Experts of a small language model.
Size: 9 layers, width 160, vocabulary 11407, 13.8M parameters.
Training: 398M tokens, 8694 steps.
Below are experts of layer 5 (counted from 0) of a mixture-of-experts language model. Rows are named router (the router's row for the expert), gate (a neuron's input weights, with its number), up (a neuron's input weights, with its number) and show model dimensions 0-159. Each number is 500 + 25 x the weight over its row's rms, rounded and kept within 0 to 999. Numbers have three digits each.
After each expert's rows: "comes after" lists some tokens at least twice as common just before its tokens as in all text. This comes from a sample of Wikipedia text that the model never trained on. Tokens count by the router's weight.

# expert 11
router:517528474482503500476501459462485442508484503506453534523456491538488506489528488506506496502472472524496496537492488492533501509487524506527490473494500544514525542497530474469528488469522474463456504460479496430469521485457474516531496447478476518495476508485471474492552526492512483541530477496553508486458522521468506490490551515474525497504533538508487461514467514500475515523504512492509478521488511474507485516485506445532490501518528523537478499478489537507492487448533505
gate11:509489465499498473485502501503554517549507498532462460474462471546489516467508512505501497524510513525465454542505498492548504450538555485530502478497487479531462509515507511495500498520467556499524517476537509449533494492434501482522508491498481491529467501504497490471501493535541517501487481491526497510506499491486504464517480500481494523519526510546475513518528478486511492470486480500525481536517476444504556527500463487534545468521524493466479523494535547533517502510525503
up11:507487484505524442500527516544522511532500495512449440519472474507498502545471490503470500485480503452503450479568501481469481507496512470496523505485490466545495558497510509440472537475506533521527508508524510497498516496537494478483489472495511531519494487475479483493418478500499494486481523501464478465524525494530487474517459513492487484528472481534517512523536456485482503489482478504507489507486454495577500522513481493530488522496532492531503500534516504524515505519520513
gate12:502534528513496489535523513493497521505493491470450499534555450541488502532485465463465507518524472529467537525460499514522486460511521513486471482493460551525506495516482515478459487520505525532533457471513469494490550507478523484553511514515501492486505515537505528500488484480508495477502516492524456497501487483463520519533487553479480457495503488509517499508506443509523542510507449514548477487524523505517507509535504512485499550505465526536523512520492509508542500533531460
up12:436511491479489511516510524475499515512518461511483509548503495525460520517449512496494479521509502476555515510511504521484484514481471511473459503517522515533518491509487485496496496486532497496538446530473469500443526483504490490530502514477448481464500493503503533500513520479526530544510493466475509482494471489528503466480521494463548487487464466525483532509488435498524539512447468529534481510501516506508544496488478471509486508466489530502551524477504523539504492505567465
gate13:503495520507451550482500482547465519503530507481546550495487463493525494488535509478490526503490523497498533520500527534496459491487481488495501501489499471502490519503511484508523483482498550481528479483493477489424530496494508486501554510471524503480490536522473484547546508508471500541514530468487467476523520515494515515505503454508482510501466469519478425519454465523461510526502469447489523518486496507488538547531511490487486541491474484483538560509521501507490485503493498
up13:508522449501477522452492477550474532511529501521509517534478491528521501507541526491458518499480522515508538562545534511498465486474457531512536480486508483482463497502530473516506486477519496474491501481488523497463514496503459496500523526544540524512478537547453511524515514521471534520527480466480489461502506494513474499484487460501496483496484432495461440499479518530483475491481474471500529505498492496490519509515510475527493507493491511428538517529512491507500482499450479
gate14:459534520481471521502518461534483519509474528526526499494550556534500525489487514552465471512496492526484513502485508460502480508531458507522477509487549519544486480513476442522500475490523504490456526492500501530520504506476509505535485493485468512525538508541490499451521516507495463497531522468486539524504488453475459494480508532535489533535468478505472539515504514510503490522524478540487489445512458511500507515488508501474469476466535503531481498497449459535481484484496516
up14:462547504477481510497498493494500538499462497505504496481515537459482470460508496503492493532488505536512530505511509496535470470500453486508478509541540471553469519484445486472481476485517493477502506510456537516556547508484482476483506516470493507543531476483487483514514501467538513544488501468494494507499520504490493481490512538536542505530530502513494483505511512515488445520521486530520437442513472539455565489512513485475486474497455468527517507517510479510467508479512501
gate15:514510503514470508507480491474556497477524451511496485546510565477517487511560472490467503493484490497526538496461502492489510509468486525483524480493486507502516516510545511515500496494527567496543470495525482487521520499471479482509498510554527548441479522546475546524512505445497530460489468556480504503504481508482481481528529477495502486488473476476474491501440510495486480517454493490472537494492512484508491530538506518488526490474511521512527532503515492504487494444510539
up15:495496444511506517463484524481457496510503480495526501490508555443496486531541498517475540500473497494478513501557546524526491538535502481486516483492514539501480484485523524519486507492497530509558505466479464453521518514522486496495498514498491534489503537506506486499542520508543527502501481524520505493496505515480490487524486476552475520512509512466483459511518525498526453534426485530473494514474526480470509475501500466550455508451469536495529527508514542527521477497485477
gate16:507493535529544526500472490504479507500512517487522468494530525509501433496477501528464494534519513525500524522503501496509504525517465501481480535471533503563454533534525524476526465536525497501542555483520477504476529474492499532488485532485482508513521481481467489456475472446531507506492504507503505559483489506492505480531525551523514503534478483547499525526531513496502513480496498520497477468489560520536524460502495500489523478508482529519479537502518479563497504491458470
up16:518519524528539556482530481528520516450485497482501519535473509553520438497526520506481505515509524517474528475517489475483502498522529451498502501494507506503518554518497487518494496531502519547507554481511529501464460529505502532499451529527514520479490517502520430495516514476493508503520508487553524489501467479474487527471512470471515511538481471495495494500490523546522508471500478484454531474496505486499491517545502483462492539502487511500511476455567504533501467532476485
comes after: "\n", ".", "==", " =", "===", " =="

# expert 8
router:522505489503475484504510503482492518499504517513537473526505496523500481505486498486482574503512472513538451492517491507498485521461540478477493571490550483457497466508487520531515464522523507512528501488505533435524461517451508496467502491487476500507511503496504476509493501506481513492523529549486495491506478501511529525490472543467511492524480503501494540545500527509485480501443502519536502502492472503448465551514490515500487513521538507497546532450516489446441465520531521
gate12:450545496513518515465519470459499495489503480488471547539493497486508526518483513484515493517515484491504468536479503509532485478474535458486479500507496475492508541499496487487485482527521534505502526492513500472508507538525524490515496508466502452495462480504520496519524563489512469511538523471501502521488500455543525500539496483498463508492468452487469479521435485516479485461562535526540510511484493553532528517556517517479516458564499529482513524501487492498487457491499491
up12:491538494509514483468495525504463493519508485475483507543491479522524564513484524489504478474538473468516474529470472539547508486484496531500516467559526503525487496480523499519486504505491449447528494460492524536501527546515502493485501462456506498451480561538509495478476500502437472516453513490488519487512451467468495524477509464502481500495493514503466458506512477525468477481524486478525493512495505535472482487470519493494533488534474455469494467463527506506480497510506505
gate13:497523490469501527512476504503491497492532466516514498466508516474535493490471479550500533515460521440458499498508467503537528523466459521529504506472484514487503554493513452457460471540467510500497518539517445474475495505500495510538495526459490481490489505508545465474502500457481497524480519485469500474476427486522560491482491480523501519469480465529452495463492471506503522500500513482514555505496507485491487501477451514494489453507468508490495510483532491510460501488471498
up13:492504502498473462527496509478548497502515499465484488518477498473501482498456486519506530461465485496475493498531496487574522507509463493504521499476469512487486549521506439468481507514448477503485529517519477507483476545492494488488525471496467488519507531548471532513515530517511504490491520498466476538471469416556513491470483472538526502484490498484509543477523481534493500500439490517487502508498537519512505473512506469525508464536499476480536479488510465467498451495486477
gate14:530472520487494519482496479516496511502472499488496526504508510481468476514459487539539518532508494497498507518468490503511516506522489477513525522562468511469467522535455508547487509522521488539480500518518527444520471460495496456511471501550495517478480516518472505529519538463471523494497485492529514534463451492513502476527529467549501487456472502533470469483498527466479505517538472501531499463540477494461453504567498494489510522473535530510491518457529497496462497512501489
up14:473475490516463509546495496492474508509501476471527487480516486520549474540493521526526509539518483505502524518541565509547535501537490501539513514487484520500508512530508478452491485511465486513539515543558487523415504467461517491447519504499496505513485498483500500507499467486510480503498539535498485469509488525488500457494446457506454478485481519528470475525472469521511541480508500489514502525507492477506543510521489492497476522459517515514516488477526519496478526455467466
gate15:478502481483510458485489541551506457514501477506523468525466493521517504530487497490504528477526507493500486535504536461520456474487556510501528492506495501484502523519489470504558490490474474488488470511547493484463508549494502569496494479506507479505524508494502465501501547499537494514507486515448493525476522466506549532479506493525519475476550540549511472531512498530533496492529488492480499532509516480504502534491469479537483535469509530492556448487538476529515525527481496
up15:475504504474490483498498535492500498482511468487514484470504511537499528491471517482499534531541506513503487545494524424490488488486534504483501525511500501501538543522480474501531486527482506432479467485525516451518509490509480534480508467488486449484517502495522465541498540476555497540542541477467533519486503482522529508490483474523512517493519492515496492529561508550519514480503507461521507513523496516492485527461478447530486536501466525497553496507557505497521493472499475
gate16:507526476485514510501529461504523448567515495478495507518489546466486499502480463509498540522538530475466498533514518476574519529505483493542495513473499510474506519521475493533509495484509520463492534505487503499518494488481437498519504500454524544484482514484539528463483506495499498517527489468431473491476525517515491481538488479511489473473537500513470455514535508493507479516487461521494506512482470530500481470484488547522524552524474490530493507498520494515479453516534545
up16:484506493446519493450483477485445472517487476519518505516495472483493504514538502472461507514479478434476512483525513489517449533494523509523461550460521515510529479532522465496539537541465525491491485485507472511508465464475467493507532471498503497488488511468500497467473500512523497494545500518480481513498472517503482511536532501532486474489450496519483519535475459540526488478511481545532469507468501527487490475462482539521455499503513510514539497455523494477501480516448504
gate17:486480430473547479491544496562507527526464461505501498517520508553493482483532488488478519519465489507512502515469522503474500515489464502468488494473471469531534522490573517498484481524506542475468504507506496471499516523482513521464486477521460487520505504524450477516500510520524531477511460524518507469522489549495498492537511504529493506501547524452500462533492504519538476525478503505525503446502505483501539478540531477499481476519519466495492456498478465500509533534505505
up17:494509512504503511492503474461483515525533499495501502513496530483471471500547534512505473499490498483515510487509516529440497486491523488506508461520519470525504499511464440537505528485493496503507475488483526469507445507549509507516525533515517521522515507466564554508521492481461456554469531488528521499496530469436540526503474494500509475465492474454480525481462498491557505515536497468497525495508490509488480558512483519546486479472473535515513526482496491509489469523480543
comes after: " |", "|", ":", "9", "°", "′"

# expert 5
router:475458449508489467493495523493464546492481497482506530486492504497485489464502459516500494468482530514477530498484495506512480508486485513462472500528489482513508454554460491490520479502455488516508502520524526546541519464455504474506495497495520524513535463483501495494537444525478481515489504518511503495458535501527536497484486514535504483534469509552506518451509479538486529508523549487518480527504491526498553504520523509505513501502417457495524482493519475503494495503548438
gate50:490528525526480531513517566479499503507494498472533448549502468453488516411494500493479483461529487518507497524477492516467495480548542493531521488486537496465478500489519475532481450480504500496541499521514517516501492463468511489534515485515471510498510510438537477526466490502505497485482533510548519526487506513546515514498486571496507491484500526492507524505516454500485496487483505472483522531496484505499524525509507504515513513491508462468507440481472531472514489458474515
up50:559528524468503512467533511501526470537505505510487513514497467501500499485486548544500485496500517500505528492494492484494494456517504521491528497532489522426437507524548519507512491476488495540487474503493492505480495436452493494522501458541490465477534503521511521508519463499481508499489482517509507505477544488524509459479497569490565518492509495521564535480523496488501472468508500501493517535498511513509516501517506517494547549491557462509488472529456509490516503496471492
gate51:470482497526510520505447503488519478473525487520505509526514492473502480524522472501512519482519502510456507554474489530514562489491509541471490477492536534529493467499447496501518518481490508471493549516543510489526457491520524544492500501488506569453504514511532530493513532528518475506512568482500465487508508512494479501516495468515503519447478489504496518474469517521495473487482530548528511487526473484453498472476500503519501511551452545524486510494475520537491528472533526
up51:525476547474533471441492487482486480485489528503515518521544492480501485513499444482550525549535498498536482512491501530509524467463539471481505512477506497501520516516469506548501523502465497484508502466502509491479536502540466493487517501471431530527478493502464529481530511525525443510553484473482496475503442500547496512508461487524515495493471504515483530434506511503542527512496491469474495508451503514496509530506511468519490485470471491493499512481499479534504479520532523
gate52:515492482491514496526522518568506519442523482494530496490467508478488513522464473501502509519484489498460457532471515473525483491498516508473498507510577506491502459472474533484495538508518495489521463523543509495517491533528488494495543499502510487518445500494496532492526475530552507505494513525494503480542478512481501470484472528515525497473564530514489470462510446474521493514541501500445501516491480476457547509503491510486466546490496486448482453527516501495495538516492519
up52:545501469524531528496506506538505535489496517522515503495469500476515499470515492537465525481484502512466471518505521504514491501509498488520527531469466486473526480516462516481566562526473477541450496478529529462520485502497542467485487489545493520480504482489428519472461546513518506520485451467526528476470497506491507487482491483480516481482545487501479508492523468511481478532504533483465473490474480502481500496518456437499481514507517536470503495509525521488519509439476499
gate53:512486467473535514542522505494488512487502456460525495532479513506479516493469468433541479532494514499498504551560495511506474494487490437523483490454498513468481512489505517491480505476514526490520464534459548452536478500521522519491466475461486521515525474520478509529497522512487455434495465480476516536514479501518484499488482515518534492471461469525471485499534486497481484529502512507491519496451489525494538488504462513500490490439518516483496469514467491507514466525519519
up53:554548506466510512522511510504528456461471467471512508514467477525552501457521481478508500513455540510459516525515494460520487484469521501450527490499475499511501501525517528490468535457506483515494493492512508451535461552528506484461511452465469519522515505491492486465569516469527532481523525530511511544501536478506489493479487513514517514483492500521498517492531480488466517520493474472529522472513446533495505485506496478507497473491508490524496519490502574491507517514497468
gate54:500511481427543474491489534470528503492470486490565478534510441538477538476505518507497465442522502495480502493456546536520467508550547482491510497463495506494478474523465517497499484482460528547464495517558511537507503481508538498515472491542517450505504469522511496516475521514511505498501493488474521532465517451474483443512467498480519504525506523497492505501526502492550507533529513541522508462493512503495532475488486495498505521504496508506507473494492491472499513504511466
up54:528492508475553475510523537490551510487487494468529511506520500515503503537533509492514490482481514531483510527500495542515499505500524496524549517483514479525449512467458462524477504485479536477484494534505508538547480465473510498523461472523559502482487481518529521520489522469509508522520456486524538491502502454497548497556481531492500493503523520447496541508523462474499512498554454486517496479478539513507460478520517483487481543498511490509508477481529539498514520442487514
gate55:511512508529502529537501516487470490519489491482490518509527527500479502441504500509511479499547485481511508492460465496487466478514504492471521500474497532496531505458498546507513544472475485542477505465491503473568506508533511521499548512483509488523528467524462482481519478479532519510533509473504529444521494516533530563484484498505477487476503483514555484522437517484463521495500467466529458523510492506505525489492525449478524446506464475503487515534490535505524456517481503
up55:509513498532521453499512486535482451498538476499484500458495526516451527508466520503496491486537495505502530440487507521497502459525490472448500529458500525536539510471461554540489539474485483528520467464485514459521510500528526489482538529484527461496487467530480484511521496478521490496512482485448500491505489524524539542522492470525499551521497469518522497521474479467495519474512494489512464519519477481474515497503496453510544443492469501494511522491512550516480479511498486
comes after: " of", " in", " at", " on", " for", " to"

# expert 13
router:511540445506454481548509494462508460489495464506479501481533453500494490454487500486485503490524506444519495486521524495506476468517533524501484466471539488489481537527482503453495472489518515499479491489506470501507530548535513540455513510499528466514504505483474496521489501498507519532484496463539505466501539523471471512479503540524526510509498548537492485501467487474518525517523523485447461539492520495534507494507520438465510502525498529515519469496500514529533441509469531
gate11:508522485484484497472426517552516511467502542505492437497472513497497468506483495504516545520467471493483497472500491490549498510478502471487503510472464542495488503491477532538456484487500523472522476488530465513492527502522509518487521525512490459517506517510522501514502506450503530505453470570494478493483505556475493492506466485499488494504513520530453519504446465504520512503548523473510507465471510543476495528488506473521475475476467494508564487480531522546505482519503493
up11:498463514526478505505484496482548483504494486478515458489454523484477531501521487529510532485494465484504523513489493437539487501487482504505509537492501476478440465537519467514497520523530530499509489541500534486515502496485486499500480489524484513498481473437467466480564499463510494519474504548480479492503535465488509513500506463504518482491566519529460536520509487513505540530451476506497486491540520475511515499475500468471511521518508518526512455457521508530511555506447482
gate12:459470535490515509527452488516477508473527468524554497496561529544482477485452517508504513508526491529485497456514535490520483533527519456477506508490488500497465522551505489464508496501509483518463505472537527493515491493527527516529468515496513510499507512479501467526520524511496486487506529459485465465497525511505586508470487474531488458508538514504512487510447476447515531503500526505477524475519459514473490520521479491516572502524513508503489461484473514502479516500491470
up12:423487517486526508547513503523453495484507493543537479520536506479500486490491513506512519513492510500475527489501531483527529522535528477467487535475494484479443512535516535482530506521492488502479494483530481508493511536542522503508469505505486493494489522465479457494484525467493507458530504485513443472498538507522555513458497512510494512499549496510530523505509499467499541522520491508485547462515502480454484549529475513527517490486454499488473474490468540521495511530478433
gate13:479506494550497507486531499486514517529530504511467509521503492503473496504535498534471513517544529498541473486525489492505496525541489519480480447471508499553481497523490489549495523482507497444560455506495496472509516489494523508519517483494484500533530475468468482555494456523534493498541537498502519481504504488543525479515474485513476469495504487498496542518500495463514482505494488497468491531526461597475511488540507522502473480504472544536479480509527470469504542530481488
up13:482510476483494463508485501495476446486533506519508470491529490483462513476517514547445512494542520467474468488486513511525456523514515538517470475457481523499517544488473513513507465488509473464503497470521481524509509489513538538541553474472532503491499494483473498548458553482576526494513498482521503490484521490487498494543472492530516449507526520476500474511494503481530512507504490491508516496518533540497494503517533533509488472508445509488525465546505460500531532520475473
gate14:477542492500532530493470502469469524512500537495475523530505497482488520508517519486479529526559508479543494505491485556511483505536465496508486490507476503478484479472431496512512498518523482513462489471462501517533509505462501548536556511531512488492503498445530509495506502505541474506528540517499489518496515497489458487503489495499513529525519515525491482500452503543498457489518486484410475505512476488546532553479530479482505477509524482473520459492557493501505512496519481
up14:459507508501536496506497529528483467506524497518480484464528457500497527487476519541535536498527521492509513514533471519546506483512477506519496459477462528510499460455501491493515496496516495531483484477494468506501550511467483515509550507538479482522518505492485516506547499506551522512532524522495487509506527514451477460463507457511533534458506508558468510507497497512526498499523491515451481512526494483513491568518517505435479524519536513466496497470532476504461524479479455
gate15:470478507517516539524506525537504545487505496497506477499489538489491501478498469476549487562553498451519475546486520512495537510546483494496503495537446530545525505485516497503511522502526549503438496490478516504499485453490499512485531533492490488491520508491457483494500549491515473492573530491497515481504475522520476527455498488512502491449496505497454518512490511473534539473539472499506514528516520500512482528518506544515485437455501534514499485489482496490482476489519511
up15:449517509537527496501480500522472543479477557505517480498488487508490473486480492529518542503525496486475508519496503465528457522528492480468531515499478501512467570497468529517489499471525489497490497525504513498493501477485485493502536501478510521479568472480463546534522506517489534483523535464522528489452514475489455476468512519526487500491480554512477511503462492477520491514535527485492499527514480433531472520482514499505520478499496528498537467495525473521520466473570520
gate16:472487474495497457490518479524498515502493480449510515528456434503493537507501503492563520498506489514433530496497497542517501512517495476505512495519497512527518507456497542479533494530488520529487520491527522518477468492488520514476499484521553509514503479503521484493494514478534510514489521531513529518480475535486512457466499434486498529528527475510539501498452509535479468481514509558513488512497509548495532530522534482518505557431501499466509478488508534511449512509505501
up16:484445455521460522507469495519459495495510495480458492530426479500547474540492493511511479537507489454462536476473471505508485484537491500510525505525520477520484486491481550502519511544526480505517500479505517488489509531465539475521514495481488517532462524504504521535490479485540534499489542494526502520478519503477528491490490489515493490545525515507464475490453537517479518540499529545502471531507520525520550507509476456474457503459521512485468496483495491477450517486518486
comes after: "\n", "-", ")", " information", "\n ", " Preceded"

# expert 12
router:507518469415499473492532482459500458516492489503482524496541441493483506476512527499497487506519475485554466525461534522485473480544532497497474474470505489503508519514513481482517483529519491485491504481511493464522529532487532540460480510476498497490458472467510489525486515515513494508518516457497506457473569478458477500482489510534490516535523509501462503522452502468535480508474509482502490501475529459524496477504527469472526495534530532495516493529488521525542495503442513
gate59:494506483492518512449506468485507471505479480518475468525555483487523460485522505516482491515508486478512519490481524467537506531450450480470515455518501503484509507514441529572510473526511466510524501466475489498499505526458523480529461528482458494457501504502521525551531449534496509541498513531498458531493486459484494483531506510513521527506478519499492509462465546514503515498480537475500515511470454485480521491519534487555495530505503499519481499496509530477511507511520550
up59:512507509513498501498495497562517534538496495519496515471534518485482487494501506499495505520419461517507513470511496476486474511472501483477503469511480500472551485466498512511527487480509489495508445487451497532471519517450531483489512546507493491507495519518429450496518434493528479483491530500479439515515486495487463493490529480509513508532485515537454481516456568497496507508444499489485490497532519501530533479504522503509468509442516488490505508512507533484477524533520483
gate60:467469532490491529500481532496522513503495473492497468495549485484510506484483482533519528500490516443553501564494512493502453507525492464468516482477497514480490533554495474481524475455475512466512480475457503492534466532504474502496491517532509482513508481535570551485548501462490513479513511500499534496481527488495508509506528509455510477565503504475470503502546526478442503497508513445491512483486495479489508480516522504497507537472485474529492460503472486487483525494449485
up60:464478512463459508507478512527518530499515514495515489512476517486486517498480537490486513453533507489469453545464503432505476470504482491433546504537514460493522510506510459490480457462437530487509516501477501506500488505469498448522483446494475474534482476474539490510532490482517525509530459475478497471504537496529504481467525473477503504501473528506508480519543546506474525527480487488494554494473493511470476498508492531511475511536501526519483474480502484484462489517528501
gate61:534526485521506502504502498469521467498530523514488505498532493539509489471493525484520490546501553498523525486541496451472546521522474467530474462489490556495461521504493492496459478479541528499497511490513488500488484529492501506483503498534495524474496507487449525487504530531530494498542508463480493525529438511459486523449526491583522477511496473523513476498459512520499471521511499520518470499483499480517505507493561542488516470529491517464445475494503478482517502462525503
up61:489563463510460518480497515517525506529509461569489455551541486503508515530507496497508511533514545471498517433528469464482481527473517474506510459509461506447494537522541514515488467498514485511492520484516521511484462488473498492465517500495479492480504457553495472500474496494530502497503505479480497514507426488499523505525547510533509506464501501538480504526553522479486503475487527513488487467451477487468497489479477507501464478502524504505489481489506488461495494488522463
gate62:508507470549490520489503471502460470460507481487511461452502515521446504530529544515473484509518516491476491555512498492529513502540457461473512538517500488532512470548443506487508498484463506485498499497511503479478502509498504462460500503518458480529488449504499489547521506468456523493489489498505524472517493505502518477452522499495475508467473482528534520489538496506520485496453470488528524481500485474514443496497493546540523464491496485503466507490436498524496512445493522
up62:517492484543497511518469512473508502510530534510481505481489522487503488515469533513516516491541476522462483552517494471468542526495466469480515511501495549502545513530460504515486497522488533547498468503517488526516502499482526491537533477491464537524473484509477477525532492522514504496480468564513531422490528489481502494496555504517524520479478529507519482496509494499462534529524445466492550515494538499460503459518492501509494481461513473476524472505485474554522501494510534
gate63:502519484496502518474485493444509510502514539518514490511512456454471468467533492522483519507527482515490473522489519504527475552527473498528448515524523489500469494528501485496485558542453508466528525454519523530490471462526466520456528495526513513515530455497485471438479504470525464479515497462543503498520541476556495503489483502483474512498510508463508468515430532504479499485502492518496515490462490496493484473522491522480486465493505494489512475527533546468504507503479507
up63:507495541484526525432474490493483490455458494501510513483510528530511473484535518536471493510511474484503493511498503510488483500453512512515467473537513511526515478459516492498455518504500517502476476487493528508486494486477475518455467506527501502504575490527489496510486498479526501487537487467497532515468526515538495518522498497487517439489543512540517501468493516479484465474540446522503496489475533516492444474493492517462569459497491532487499519485542521512534474547464520
gate64:485479526490472507482478472543489500518460531523505508502476474451527515549518524505506471479516515505487525534480469476480495491481525505471533518496551575452542508488524459474530501524502469464503486508476486506497494509496513496525527464470541490553497507475537539515495469509532514523472496518474480480483518453476495520503531560534515490513486512503527450459519520539491521483487481510509464495514499494485468495524462521437530461528510476510491501527498522463486506513507494
up64:483479496464498516494458477523526532430474502528468499485518436479539485537545500497471504475522514507490494506536500468500507497452534493533474517476512476466451518516530522492487491487533470482477476494504502526505522531491506505480520488510514485487531482547511478480549510508511521485519524494497517509504531467490492523488534494494481550523475496506466550514511483516523502534529460497523472506466518466460517483466497499505541511523479530474491454500482577502461488544528499
comes after: "\n", " |", "-", "|", ")", ";"

# expert 3
router:511480539434495537512498458493537492535523497486528547445524502489500514541507520507520492488547491537568511487456525550460511479507475488508504533492442508453465530515498503544507472470523491474504508494495490516490512527504513510520480511517460512465535521500491508533516503508494486510509484494484511483458540500527508474492470487530493472570472495450491507483475494478522541487472487486480491517514540498528512497544502477475535532511526512515511507485482500459536492508489473
gate33:494508479524514484498521545497478494516497475502512529478500520527465475509506473464423506537508502534508487469544484462540493476492539479511473508490534518501518527506522494497514564506461521508463507512489514463480521509492440495518471484518474524496448518504549493487482523476547476519468503525512440510476484472484495496479473505519509503528499509495507511485496466505444459506471491484471495540495482489512512484487508577500526498432454491513500549503514526500484508496477502
up33:483506480567495484502538514471457504527478491503491516505494523557499490521479469445462487528496523529484472469547469450507497513504558475509491493483520521508511486511508507487524511539463510499455506518497489483494492489503445502515521466545511534496467488495560469489486521497513492479465486514513448512485482482470515504482484509503497511519511490528522508524519462505410492516516506503509481519472490454527495511464508552492552469476482501505489550522499522489486488487475530
gate34:494477499507462514465515477519475480502504548488534485530474466474477493500472499480474515471497493483483518518501552523500500502469490447494473503542476505490479501489484487522519480480506503472477495498519511516511529505477507447495511488536514503468500476466485554497545510563515505502543497447488514514531487533510468478509505541532502505501494481489514474513477504490510507494526473472425515523526529501488540484513468512476504527484498524464444539474471529517497427454530456
up34:517530522500485490435483467511491471475507452505509465516501504485542498498513480465479539492543494509509520515520498497534497511490509440489546471515465516479491506505533517491482465522473480477521511518506516477522484506442532497503492529517474472481534506461489491434518443521514514511498513501526502515494476486492492465475474512496514469453500473500488458535496516477572494489550470481517503491469527509542497490496531491478487502510439536492469499474531554518510487521520465
gate35:516494517526476523436538510500528517467505480520535513491501481477490482496518424564513482459542520478524495490420458518450512505484569495489506496491486528525459490486470505479509525487537492525489580505473478487473455496533489504470465493485471512537478479468491514498493490474517494510500504502510518526493548472492496500506494512527539472543490478478477517474480491526477511502524537483518475530502504509529496504504497510501456465498499524479521477497506515495508519500492531
up35:475494472528502477508541529507511533483492499518531485461488476492506507532525467527486499516535525450498503475425497521474539495475513554479499488513522493530483482475482484499459536520536461535477493503452479483465491475534490526477478509488497488497501495483488524499506472457560510476506535465547508496490537520498499494466526546484472518515492468516529540524534502520496515506466517510498471498516523495503530500456501497510441488520510528521491465491505485454543466521518550
gate36:492479533457502477502484459513489519525511534484461498528487489522539492538539504515529497506509483467505507524485478510498475500525513512511531524510482491504487541474489537481479484436480505499515510479526468490482511489524518482493493502514517550480507518493472514499458489503514479471511520496494484513480512549514451480500443502480516498524467531486490506483490438502467474510527504484509473474481554449508463482485528510517485451496450546582543497537486511488515495540497449
up36:512502486489539497516505471511489543475544496498484521499536485487534521506530499496528483549466507495500506538503444503493492501470530495461580484495488518457506517475524491502515541449521516519517523474465503544475457466509510474487487517499498503511475517474503486504471468535505481470560521472492474478524493517503479499530453483464491492504489512520451507498522507469460476461531524496492513514509507507485502470541517547521495434468476499512516498485556457490465482505508512
gate37:529466465507485481470452531529489517501506503537543534489541483526506521509524493488510501464518474505526503496521528477497459491494522508501484517501517452471516431510515519514527530471514500479490466464511478479529471504537509535537480510513500491481507504486499510465496475524524500532462507511478499457459505492486489531517544510575476481465484462495504549491523516544572489513508530484491515513479493509524479474494522537483474537482551502495484478513514524508520469509557508
up37:507459517473440521479468512457464473524479515494502528473474478526517482514500513469506524480538484471484508491499526488548515463491525489500505513514498513496520496504506499497506499469503463492538450462524507505550506499487479523537505538499501508471531508483513469481440539532508477512444518489481476471481514481464523505534523519542540484483470510481492539488503477558537526460479490489536528556506458520530477493478550509474497520477487510525501484499546483522537487481491491
gate38:512480493502485515494498530538484500514513494508529532504519522486491522493494512514504493499507480507486564488534519534472478464460521515521448550506495564556481513541501493454541514516510523530515489521516543493515464470496518483435487564509515501496519522502499477465545553507496502523526526517434488514475495526464507515491510492511463451486495483468544480519504487492498526499477484512475490438518496487511516499525475491517495490471458499464459479521515506494510460497516493
up38:508493533467477525460470501533512502481480498498535555514549513502514528525530484487488487521497480509469540482486529527459464467471536483492448521484529501512498529532518500446495472465524513530493482510482545497497458522471512460489502492526501510506474514479516478465561516494472470498509465517496531531504541486488518499471508468501473536532456485492533490512495526521502530466496483525495515523493508512549498501518465485473486505512487448497467464527494465494520447552491523
comes after: " |", " ", "|", " 0", " %", " 1"